Weights of a small mixture-of-experts language model, trained from scratch on English Wikipedia.
Experts: 48 experts in each of 9 layers, 96 SwiGLU neurons an expert, 2 picks a token, a sigmoid router, a shared expert of 128 neurons.
Below are experts of layer 6 (counted from 0) of a mixture-of-experts language model. Rows are named router (the router's row for the expert), gate (a neuron's input weights, with its number), up (a neuron's input weights, with its number), down (a neuron's output weights, with its number) and show model dimensions 96-191. Each number is 128 + 32 x the weight over its row's rms, rounded and kept within 0 to 255. Numbers have three digits each.
After each expert's rows: a language model's description of what the expert responds to; "mostly gets" lists some tokens that are sent to it at least half of the time. This comes from a sample of Wikipedia text that the model never trained on.

# expert 36
router:154157148132126184092141121143092165167100125113090133108132163094147148161070170085114067139131174068182110121126161112212178052158089107132154150108116171123129128144130127124122150120081135144131123124070131119114099129117147124133086143139114138119122156117135107140117110079116160115
gate1:113130128175083151208099112173120143130159102105121106117106172114131117168082188110118136161118161190143124207130065126118155171100175091078076116169126156144083098217118140094154087149171159119142162125169110125047125109110164092146124108167113097119083129131131063124154165125107153089
up1:156072127160158167162106116122112099109124137152110090108117108115166118140114157164120100100172129141127177148119133144108148092152115087157130086149155110140200108099149112078205111044105122109160139143150117135136159119194083067148079131117158180135076175139114135129075148095100101140
down1:070076095131110104144144129121148127090122092134125070181119079072073134089102163114098163158138089134086132147154161160094077153209121099110139109033119107066135123066114159132160094134101146103132149108091089191100120133154096137134164167124139077170160094114113150082102146127165111083
Mid-word Latinate pieces
mostly gets: " represent", " form", " observ", "ruct", " explor", " adapt"

# expert 11
router:156081110158082149156154123154134138164170126092129128156121098135156103114137088111100127103123132089154136057124160128189141116172189114121140154101120172127114159146127122128158085106131122108208119153079191124122139170126202134149120126132158115104133148104168080075194100112175123156
gate1:133114166149098152125165125151130161147079100150143100166056125124171058116045133143093080110151157102146142171176089160088053140126110149140127178109076104152108102081105161118046128162118139147166130119118157092100117134159125136127164109135138015098095087131096131134101104127084166115
up1:071114160134118089146081092117146140176188147131195168092102041143203113141175069148144138083180082136160151129116156136141122171149180144114149066119133104161145086141140094127143177113084170177113124153109096159206128160106165140135098100190091158157049122113138081182156105156129098083
down1:107124182194171190151161086194135137104083137114099170098117054153154131123108177096121118169100118081148191149187165132106083140165176118176084142146094057135105142106205082142113111141092140128192132129116135180150103178149140107108125094104138141133096132142120144141141100130118105148
Biography role descriptors
mostly gets: "), American", ", he was", " politician", " served as", " He was", " assistant"

# expert 30
router:135147113133141121131134123139130177126146100175115118146110084121160102120098104116125106117138113103106116127139091173123113086110131118052162126087096188144073119157126116096096129156110154118150097175093131020090108133105155135103117165116132078123078112085127056136141095110176142191
gate0:084107112097072107133148113162140154128123236093084135116121065117155136146159134139120148093121168120138157151143150148146149121113112122118181125171188119143089145115172131104124148140156111159094112168140137124079153128132146087179136177054163096069144063101126135166090117079122137197
up0:122090145118116164116093133172138166137097140130113144127152103170104177173108170154128152090122162158192146177087161170133142181105089093140088120135166143115122098145191155082183094172092095152170150116113145095068183166149103150181103162078129086131157162097123104145123127124167133201
down0:115090121078090122136142123143136127167082068054167143108159108142092099125080088090160154127161134105107115062153157087162129131116163093101111093126124135129166148138113131152155099114126119158018148119143127224161118118178089195118099117144105105119183153174148093141113113149138152106
Ordinal ranks, pronoun he
mostly gets: " Car", " gun", " | Car", " Star", "- He", " mar"

# expert 43
router:141172122097159167115087107086125124137133147106075135122076157129142175115146134114087094105105189065185109104130082130176123144119107122097060159102132179133100055157127093122125131116119090109167105151087203052081153153134181126114149144162115107136142104103131160117129121072140096174
gate1:075109116166089122090083102114126134142135126094131051115084112130121159103129138116140094139115162088156144119192134119105153161126159127126072174150086136089097093172116050121117128088104161126169145111204103123160121133112135149129071145182116170080062146058217139175148124114126141153
up1:085189200148146125160141112131149100124106163118090162157170169161130151140140085104137134117138097163101147075132134134152187098111099173118243141061121091134111135097108151145075124089165112114081133138119074123151125137130155125188133101145150080135152098182112074126134102164074161109
down1:090109089096180128146149136076184082087103159112139085143199085089185137093126118083122091139100099105117144121133187125114079166155155145121091166140157092148122115091068127169130114035095121118155108144111099179141090165140107089127117123169093090107083135090109155127120115184160113170
Syllable pieces in names
mostly gets: " Ast", "eat", " Cond", " Cent", "augh", "ond"

# expert 13
router:151124140078155149109159163123108148156092150094134097163073142144135135087118095112099126123067142030181118126149159190189091071184143142082113140079114186131140149104119123065110116141130120101169152082076148137079127166136177090161095146129090102110095136092103068115147136117163127163
gate0:119129151097191136156138105151142145087091094122092132156125173169116198155129139120053106070152132121118130128142077169139174101125171136175149117068167116151141137159135153148121087078108111119193152188136170153150068169120185067169080118086172145103070146147140102104092135148148171093
up0:069117138154063164138194183187153097162092136139179123091062165122102155109091141106084168150104103112114093112135200158164119162054126128152094142104171173125147157087113174112134109145114111107235142103157167191109144113113121096162104143114156164123106108123121089088061154137082137091
down0:165134126181080148143143062134148131140134147137174096052140130097099153172121155148122183152078149110101087109137123198154137114143043122151092107135156147174118180134074122163078173137125127115138087129144116090142136122062183150133157156156169208095149108098123112125124171145037135136
Narrative action verbs
mostly gets: " turn", " ask", " appear", "==Plot==", " pull", " burn"

# expert 47
router:123197100127105157131134108098120141144147090146114178165142112168137179156080083146161111139075191101154067146094148125172092105110117119113107165090077128140132116150160144113155116122124162147105126146124151063103125160134134106050166116125098065067135108118168081147137080087181177151
gate1:093135080078125085187108170151103157170156145165143096143158110116154132118080105160109070176047144143102147067122124132098164118124167142129108165091126161133110144177073127129179096080114164201119082139125134064101085094134075098144140160143116091097107131092104119110154109110133183082
up1:123123123121132197138160141149136100101162113086129067132152135190111124125158169113160137197075108157064197080110116055121116142098163108013075134118091131128110154169093152115186138114165121096113095112162124090103092150097131089172110120124109136113087092155077108140125143151125146110
down1:153096111112140125107103118050120150091178101095122093184106089086084188141149168129109158173152162123104110136139107141171013221146138129128160188115112130205129140087102139117052148210177164123119151096120115175134113159182102117132195163109085112105183145118176157169062134103063131066
Prefixes and Romance particles
mostly gets: " per", " al", " inter", " con", " pre", " Inter"

# expert 16
router:071142108166133130123130136096137099176114144088043102179132160128148132085123070089107124116106090095141115109178132169144159078168140180099129181115139129091137138128096126103100077152104125186140108176075089122122119153128152107158163101088105076115131158089171078089070098107121133166
gate1:118076083157132201182141083109077129088141159132112129087080115152145155146175077161141115102172081100157155160086105097124180159176059107123136122133079114138124151145119108113084182119106167123167113196098201101090130157169159145118151170163107180144164152086196047137121117104088113120
up1:121177116119149063072132171089166161184135130092193108146116142080135205110087149071138149198112167138097127153120128144143092111135160096131122100113153139113085084100097147142127094150089128136081086065099167080173075111090116140149106112125130088121168149183147169116136127172120138128
down1:165110116132113088148140199109137148137131076152153120144122147119114136186176146111116101134105093115115134138086129129189156115139139120152121112133185125131175132125109152087101072146101110128066115123140140152122121182147116072110159088171133080136125026079113201150194138129073151156
Demonstratives and time nouns
mostly gets: " this", " This", ", which", " which", ", it", " what"

# expert 7
router:172098119164129136137126151110083154192149156089096165162100125148127108095146121129088111134095078105185082067118180118175118121186151112103128116101119208099075130161134096045147136107122122103121074154097102095128143158126164101077090108163144101085098156102196105141117155087168149171
gate0:125123150129075156138126097175125159138153117082109073071129168080072130111089179094111125096118097095135131112206129161076199156163143071163100144168129122117119094136161076139132104147081117099136115145076139207138130107142119076183107124167118192119029181153158129099174143156133078170
up0:098123193127103166157098119178141132142093108111114112111155144159120049121151143146147106168122074166115186131192162176078107173114141124156164127159104128094095079150124059083111156137070136130180107137131100146164131136152131133182058148139144140159070170153132108103090138107110133167
down0:116161141141166102137124123132089098135124086132145097151146141197150167121146121151082187179134149110153117167122109162132137109170124123119213130087101140083146132123129142155176158136126096168082146041134111085171127135171193145146135100078069207155124102125131152163102105188065153069
Music personnel lists
mostly gets: " music", " guitar", "), American", " vocals", " musical", " lyric"

# expert 23
router:172176142119118133120111124116125141224118075135082146141087134105155178082107073184143083138082148062101101130107146173158183106169138123099108158155143188136100099119153115081152102124157097155151135132073110158150112160075158131117067116112158103111122102104149133093125104075109115176
gate0:068168110111113075145154159141169152107148138109142121118158092117128146093179079138139166115135182153078122186100130121133170114168157158102122106077166127127098131163110148107121085138086127147108134079179152087133140119063156124168092130107058150085089129053133058138167113137122154195
up0:091111084090163129137141188166130159110137070147139083171159110108139146112121025130125142076090149091092148148168093094134146122146131124183027116135172130103112152220151144130160117164133119154170120076124168151148067090165125122137098125108156135153087084123159143147152097159146142142
down0:141195135111139141084078148124138134090084177143177186099159118114127109101070153182114118129177144103103160126075135165142151153118100124161169169133044152169129075149133119114110100229090156119160109147096141151108173139087137099151152137166140150110159149053100110067094164096092105109
Song and album titles
mostly gets: " You", " Love", " | \"The", " you", " Dead", " Christmas"